Weights of a small mixture-of-experts language model, trained from scratch on English Wikipedia.
Size: 10 layers, width 128, vocabulary 4096, 30.8M parameters.
Experts: 256 experts in each of 9 layers, 6 picks a token.
Training: a variant of SOAP for the experts, 514M tokens.
Below are experts of layer 7 (counted from 0) of a mixture-of-experts language model. Rows are named router (the router's row for the expert), gate (a neuron's input weights, with its number), up (a neuron's input weights, with its number) and show model dimensions 0-127. Each number is 50 + 12 x the weight over its row's rms, rounded and kept within 0 to 99.
After each expert's rows: "gets" lists some tokens that make up at least twice as much of what it gets as of all text. This comes from a sample of Wikipedia text that the model never trained on. Tokens count by the router's weight.

# expert 205
router:36 33 40 44 41 36 45 42 32 47 50 64 56 54 26 38 34 33 48 53 44 65 60 54 54 75 59 53 39 49 48 40 45 64 33 38 39 65 58 45 61 55 54 52 45 40 54 61 48 52 67 50 42 65 52 51 49 72 57 46 66 51 49 40 57 37 44 43 22 49 48 43 51 73 72 60 29 44 62 29 46 39 77 59 37 39 49 48 56 59 57 63 79 38 61 46 40 59 38 28 59 34 49 49 17 53 38 67 33 41 46 51 64 62 56 74 54 40 49 63 36 39 59 46 58 40 39 61
gate0:63 62 43 67 47 37 65 42 60 39 66 52 86 65 28 36 55 49 39 42 49 26 64 51 49 57 65 42 53 34 46 38 61 53 66 46 58 36 52 53 60 52 46 38 25 25 55 56 52 46 61 68 54 50 55 60 65 37 38 47 42 53 44 49 56 55 63 42 44 51 50 68 57 53 47 45 46 39 65 34 59 51 68 46 31 25 39 48 47 30 35 62 78 48 51 46 55 75 50 32 43 30 40 57 46 56 28 49 66 69 47 40 57 49 38 65 40 34 59 28 34 47 50 49 31 51 49 37
up0:31 28 63 32 30 67 33 51 45 74 36 45 43 23 68 57 55 62 41 50 19 63 39 61 50 45 54 47 58 47 56 46 52 53 46 56 43 57 46 59 40 61 44 58 77 65 42 43 43 51 36 40 55 43 46 48 36 57 47 43 63 42 66 35 58 51 32 47 54 52 45 41 45 49 42 68 52 60 22 64 51 39 51 42 76 60 74 62 53 90 58 54 46 73 44 42 51 57 56 64 55 61 32 38 47 52 35 57 43 44 42 64 57 48 49 47 48 74 44 68 51 52 52 54 63 61 47 33
gets: "i", "o", "u", "h", "an", "ang"

# expert 99
router:63 77 42 49 38 48 45 41 53 41 64 37 55 62 39 59 69 63 39 60 34 38 36 39 56 44 38 52 62 38 72 47 60 32 34 70 38 54 25 60 44 37 45 47 60 48 43 32 38 48 59 45 39 36 30 67 70 37 33 62 36 35 47 62 42 63 65 52 37 44 36 57 55 68 84 46 70 47 47 49 47 52 55 45 51 54 31 52 42 30 49 61 34 45 35 35 38 42 53 38 42 55 40 38 57 41 41 58 65 44 37 55 48 38 49 53 52 81 36 66 49 65 52 47 57 49 68 41
gate0:53 50 55 59 29 66 61 48 36 30 43 44 66 51 65 54 47 19 51 54 43 47 41 36 53 44 43 59 48 52 52 63 39 38 50 24 60 57 43 66 53 46 55 72 39 75 61 45 57 45 59 35 66 40 18 46 45 34 52 51 23 60 56 53 53 62 53 52 37 53 64 51 42 29 46 20 66 69 56 49 41 64 36 41 52 52 37 47 57 52 53 54 54 51 68 61 46 42 48 45 30 64 58 72 43 66 29 46 51 57 51 49 33 63 37 49 52 50 33 65 61 76 50 48 66 43 38 27
up0:29 40 20 27 60 62 55 30 55 71 52 44 53 45 76 40 55 61 43 45 57 46 47 60 58 49 60 35 49 37 62 51 68 40 19 39 49 44 52 40 56 67 50 57 71 52 35 66 44 57 59 70 51 57 39 53 48 55 36 44 49 56 55 52 51 57 49 29 58 42 31 31 53 56 62 56 50 40 66 63 56 64 33 65 28 61 75 46 41 48 32 59 51 56 29 44 56 36 43 52 61 51 46 62 42 53 55 57 36 46 27 69 58 45 56 61 38 54 50 47 77 31 38 33 50 51 51 73
gets: "20", "19", " Pro", "-", "duc", " Writ"

# expert 254
router:46 47 40 36 58 70 57 62 28 63 47 52 36 43 57 35 52 52 66 33 62 44 38 47 59 64 49 49 61 41 32 20 35 39 40 35 48 49 43 52 43 71 61 60 53 52 42 59 53 56 36 47 59 55 57 50 42 63 71 37 48 48 50 63 61 33 59 59 40 38 38 50 27 53 56 74 27 47 54 42 50 43 64 47 63 54 73 42 68 65 32 38 39 49 63 44 49 34 31 39 71 44 46 32 47 59 61 61 53 51 53 44 34 45 70 26 51 49 49 64 46 37 65 50 81 42 24 42
gate0:27 63 53 47 49 35 33 58 53 57 36 55 77 63 56 51 60 40 29 53 62 80 38 50 49 48 51 74 38 54 72 38 53 45 57 60 70 43 53 50 61 58 49 52 68 60 43 52 58 61 42 58 44 42 41 51 48 49 55 63 57 51 32 57 37 37 59 62 63 39 45 54 48 54 43 59 65 50 63 63 37 56 38 70 60 39 44 55 43 55 39 29 52 39 42 60 51 33 65 27 38 64 78 79 38 32 37 39 63 62 58 36 38 54 41 51 48 38 36 55 43 38 33 55 37 67 80 54
up0:18 64 55 50 34 50 25 58 59 68 28 52 63 54 59 37 62 35 38 40 57 79 46 40 49 45 39 77 44 56 70 33 58 44 61 61 57 33 58 48 53 48 42 65 73 60 51 50 61 40 41 58 59 38 53 48 60 48 64 65 48 34 24 54 44 36 63 62 53 29 60 47 44 56 29 36 49 61 66 49 40 49 40 62 50 32 52 44 36 64 38 45 41 51 54 56 49 32 73 37 53 61 73 72 42 33 51 57 62 67 57 34 47 52 58 33 61 49 47 59 43 46 42 61 54 53 59 59
gets: "\n", " |\n", ")\n", " &", "\"", "9"

# expert 221
router:32 52 58 48 43 37 33 63 46 69 30 68 49 59 67 62 38 49 53 45 37 45 48 48 32 36 41 65 60 42 37 27 70 39 76 29 51 38 80 48 71 52 62 35 46 54 38 66 51 68 50 42 80 43 45 63 49 61 70 51 43 61 35 60 40 34 56 28 42 35 50 59 48 59 64 67 44 54 50 47 59 43 67 46 40 54 51 40 45 63 55 48 59 48 30 43 56 44 50 37 52 52 42 34 44 48 32 66 37 59 45 61 48 33 63 34 54 53 37 73 62 52 43 46 44 49 38 75
gate0:60 58 44 32 52 60 52 57 71 64 50 36 55 64 54 63 63 40 62 51 31 48 60 70 34 45 43 46 31 48 58 45 48 35 43 44 56 48 68 34 54 22 47 41 45 59 54 57 52 37 47 62 56 54 55 52 54 49 60 58 56 65 55 66 41 44 55 50 56 69 27 63 67 52 40 45 47 47 66 55 42 73 64 46 38 44 68 41 48 52 41 60 57 60 15 70 61 57 57 42 10 44 62 33 37 49 59 57 37 52 80 28 26 42 57 50 32 31 50 49 60 50 56 62 50 42 56 61
up0:42 29 60 49 44 46 24 49 46 55 40 64 40 56 41 65 43 45 45 51 36 46 63 45 48 53 59 59 52 38 45 44 55 91 54 38 33 50 36 51 58 54 49 39 66 49 37 60 63 30 41 54 36 61 32 55 72 58 46 50 39 30 58 52 61 66 40 53 43 49 38 46 37 61 61 67 50 51 53 49 41 56 44 48 44 49 59 62 50 28 30 32 36 34 63 64 63 62 61 51 45 55 73 33 45 51 50 51 51 30 50 51 65 49 89 49 46 56 61 52 59 56 44 91 68 49 61 45
gets: " B", " K", "a", " L", "b", "h"

# expert 56
router:36 58 46 44 54 39 55 48 60 36 68 45 46 65 40 46 28 36 50 73 67 40 48 65 40 42 49 61 72 57 54 56 48 55 55 41 45 65 55 48 54 31 32 62 53 32 52 67 57 28 38 43 46 60 43 71 40 37 24 39 56 29 51 53 28 52 55 62 58 65 60 42 49 60 45 40 68 36 34 52 36 23 30 59 62 60 49 63 45 31 22 63 68 40 49 44 50 53 42 61 36 49 37 59 68 51 39 53 52 61 51 63 54 46 46 58 64 50 48 31 72 33 61 49 36 65 50 65
gate0:67 56 59 51 75 34 43 43 37 40 70 55 58 35 65 62 55 50 54 31 51 47 66 27 44 60 37 49 55 40 51 51 52 40 27 35 28 38 61 56 50 63 51 54 53 45 38 68 59 48 61 49 63 53 57 44 71 46 51 52 44 30 45 39 41 69 50 39 39 26 34 55 29 55 60 70 58 48 62 57 38 37 57 48 54 58 49 67 39 59 36 36 57 60 65 40 49 56 52 60 60 43 67 56 55 58 49 18 57 49 66 49 48 55 52 43 14 55 34 72 55 21 62 47 59 47 38 43
up0:58 54 36 59 62 40 50 42 37 57 51 49 49 17 47 65 67 27 71 38 59 48 42 57 44 56 53 51 60 39 51 64 57 55 49 61 32 48 72 48 36 64 62 39 50 59 56 38 41 45 25 35 63 71 54 67 57 41 44 56 37 34 45 51 53 55 31 61 53 58 58 39 42 59 32 50 62 45 44 57 45 44 57 33 41 45 40 40 30 63 66 61 48 69 44 33 35 57 52 33 39 44 66 50 65 51 38 42 41 42 50 56 53 37 43 63 43 77 20 67 58 42 50 39 60 25 56 22
gets: ",", " that", "The", "S", "A", " The"

# expert 65
router:57 45 44 63 58 26 44 65 52 59 51 64 32 48 67 22 30 60 60 61 48 38 45 57 44 52 26 72 39 34 26 44 63 54 61 37 52 40 50 42 51 36 54 39 40 46 43 61 57 62 65 46 65 53 38 57 72 49 75 65 44 60 52 47 40 46 43 52 46 31 45 66 64 43 74 58 39 54 60 34 54 48 78 37 50 45 63 28 40 47 49 44 72 60 54 39 55 37 47 58 60 56 56 28 52 52 37 69 32 56 60 61 57 48 73 33 40 48 62 48 58 38 55 59 47 45 31 71
gate0:60 70 53 52 36 50 33 59 37 54 53 47 56 54 35 48 57 49 46 34 48 52 36 45 42 54 52 46 19 52 67 45 71 46 63 48 42 60 51 46 61 26 57 52 41 51 44 53 52 55 72 31 59 50 37 51 52 27 72 76 65 58 46 15 56 59 58 37 57 36 50 34 48 82 42 51 61 58 33 43 40 54 70 53 55 43 43 50 44 29 39 56 57 59 43 40 27 41 54 52 48 74 69 58 43 20 43 53 56 54 38 48 61 57 55 60 62 55 49 75 51 22 42 50 51 63 45 46
up0:46 53 54 73 50 43 68 58 70 54 40 53 42 63 41 45 54 46 40 65 48 42 49 54 62 45 50 40 25 42 42 61 54 52 54 53 55 54 48 45 48 73 36 39 50 52 41 47 55 59 62 60 35 32 36 47 64 53 69 38 23 43 54 43 59 47 92 41 60 56 49 61 57 49 58 26 46 72 35 52 37 68 41 60 50 22 65 70 37 51 59 43 35 66 65 58 35 53 52 61 52 51 55 76 29 52 38 40 65 50 44 59 54 59 58 41 20 64 55 64 41 34 43 51 52 60 65 47
gets: "h", "ah", "a", "ar", "k", "al"

# expert 145
router:51 57 79 42 63 63 46 38 56 47 61 41 41 80 66 54 46 45 64 70 25 33 39 78 48 38 53 50 71 70 65 45 45 67 39 67 61 37 39 46 62 55 50 62 54 34 56 56 54 41 51 56 58 43 62 41 36 26 59 35 32 49 47 52 31 57 48 57 65 43 39 54 26 66 42 69 38 31 28 69 56 39 52 50 49 61 65 47 43 57 49 58 60 54 56 41 54 71 47 41 40 52 71 41 47 36 35 40 50 35 63 34 59 65 46 37 50 38 50 42 58 43 50 60 41 64 49 64
gate0:52 29 60 39 45 64 45 46 54 47 70 51 27 50 29 36 54 39 55 61 41 37 57 64 49 54 33 40 60 61 43 64 48 37 54 39 61 66 58 48 30 30 47 67 72 54 44 80 46 43 59 77 33 53 63 42 41 57 27 38 23 38 48 55 53 55 48 41 67 38 71 39 44 58 44 43 79 41 46 41 45 56 51 53 49 49 28 46 46 67 56 48 62 58 38 36 55 24 25 57 49 37 28 55 34 59 41 48 44 41 60 65 71 52 44 50 36 57 42 49 68 50 54 49 48 41 53 47
up0:44 28 65 47 40 73 49 61 56 32 58 49 36 35 37 40 49 35 58 60 57 59 69 50 61 69 53 52 37 67 33 42 47 37 43 37 63 43 64 51 48 24 49 58 58 46 45 34 47 45 64 54 40 53 54 35 33 45 36 44 41 43 59 53 54 64 44 37 56 70 55 37 59 45 50 33 46 30 58 45 41 49 66 60 58 56 51 72 62 60 52 41 55 72 36 43 71 43 35 67 72 50 27 79 31 37 33 31 29 49 75 58 50 51 59 51 53 44 49 44 42 56 55 55 27 58 35 50
gets: ",", " and", ";", " but", " when", "),"

# expert 28
router:59 48 51 50 58 34 35 39 66 26 67 30 39 85 33 68 43 30 56 63 57 40 38 76 41 49 29 50 48 48 62 60 54 63 56 70 65 47 50 51 58 46 47 62 62 50 43 53 32 30 47 60 41 36 40 48 59 40 25 32 58 31 57 34 48 53 42 45 60 47 61 53 61 72 52 43 60 40 51 47 53 58 42 53 44 62 36 64 35 64 49 49 69 40 43 32 52 38 41 55 23 34 44 47 66 44 45 41 35 51 40 39 50 44 27 61 34 58 45 34 69 54 52 50 34 58 64 54
gate0:36 52 69 52 58 44 56 54 47 43 47 36 49 44 43 41 44 51 64 48 50 57 42 54 61 63 39 64 52 42 60 58 45 55 19 77 51 56 44 39 52 57 75 80 46 57 41 44 42 56 54 68 39 24 32 48 80 62 52 50 66 59 45 34 50 54 74 58 68 53 44 60 39 48 51 41 55 38 63 51 75 48 39 68 41 62 67 60 44 50 34 58 64 29 53 43 43 42 74 60 35 50 61 47 50 58 75 47 46 54 54 14 47 55 29 65 63 57 63 44 57 45 51 37 48 44 43 48
up0:38 50 65 50 59 40 50 47 58 46 27 54 48 45 33 39 40 53 34 51 47 72 43 47 55 75 33 75 57 54 39 37 44 58 23 65 63 41 62 41 44 48 58 75 46 65 56 53 41 48 59 69 50 49 38 36 79 54 43 51 69 65 48 46 47 66 67 55 66 54 63 50 47 51 67 40 48 35 68 70 66 42 44 76 33 65 49 46 53 51 26 52 52 46 52 29 45 50 55 51 33 43 60 43 56 62 75 43 51 50 60 36 51 43 32 46 70 55 67 38 71 44 56 32 53 50 42 34
gets: " The", "The", " the", " that", ",", "A"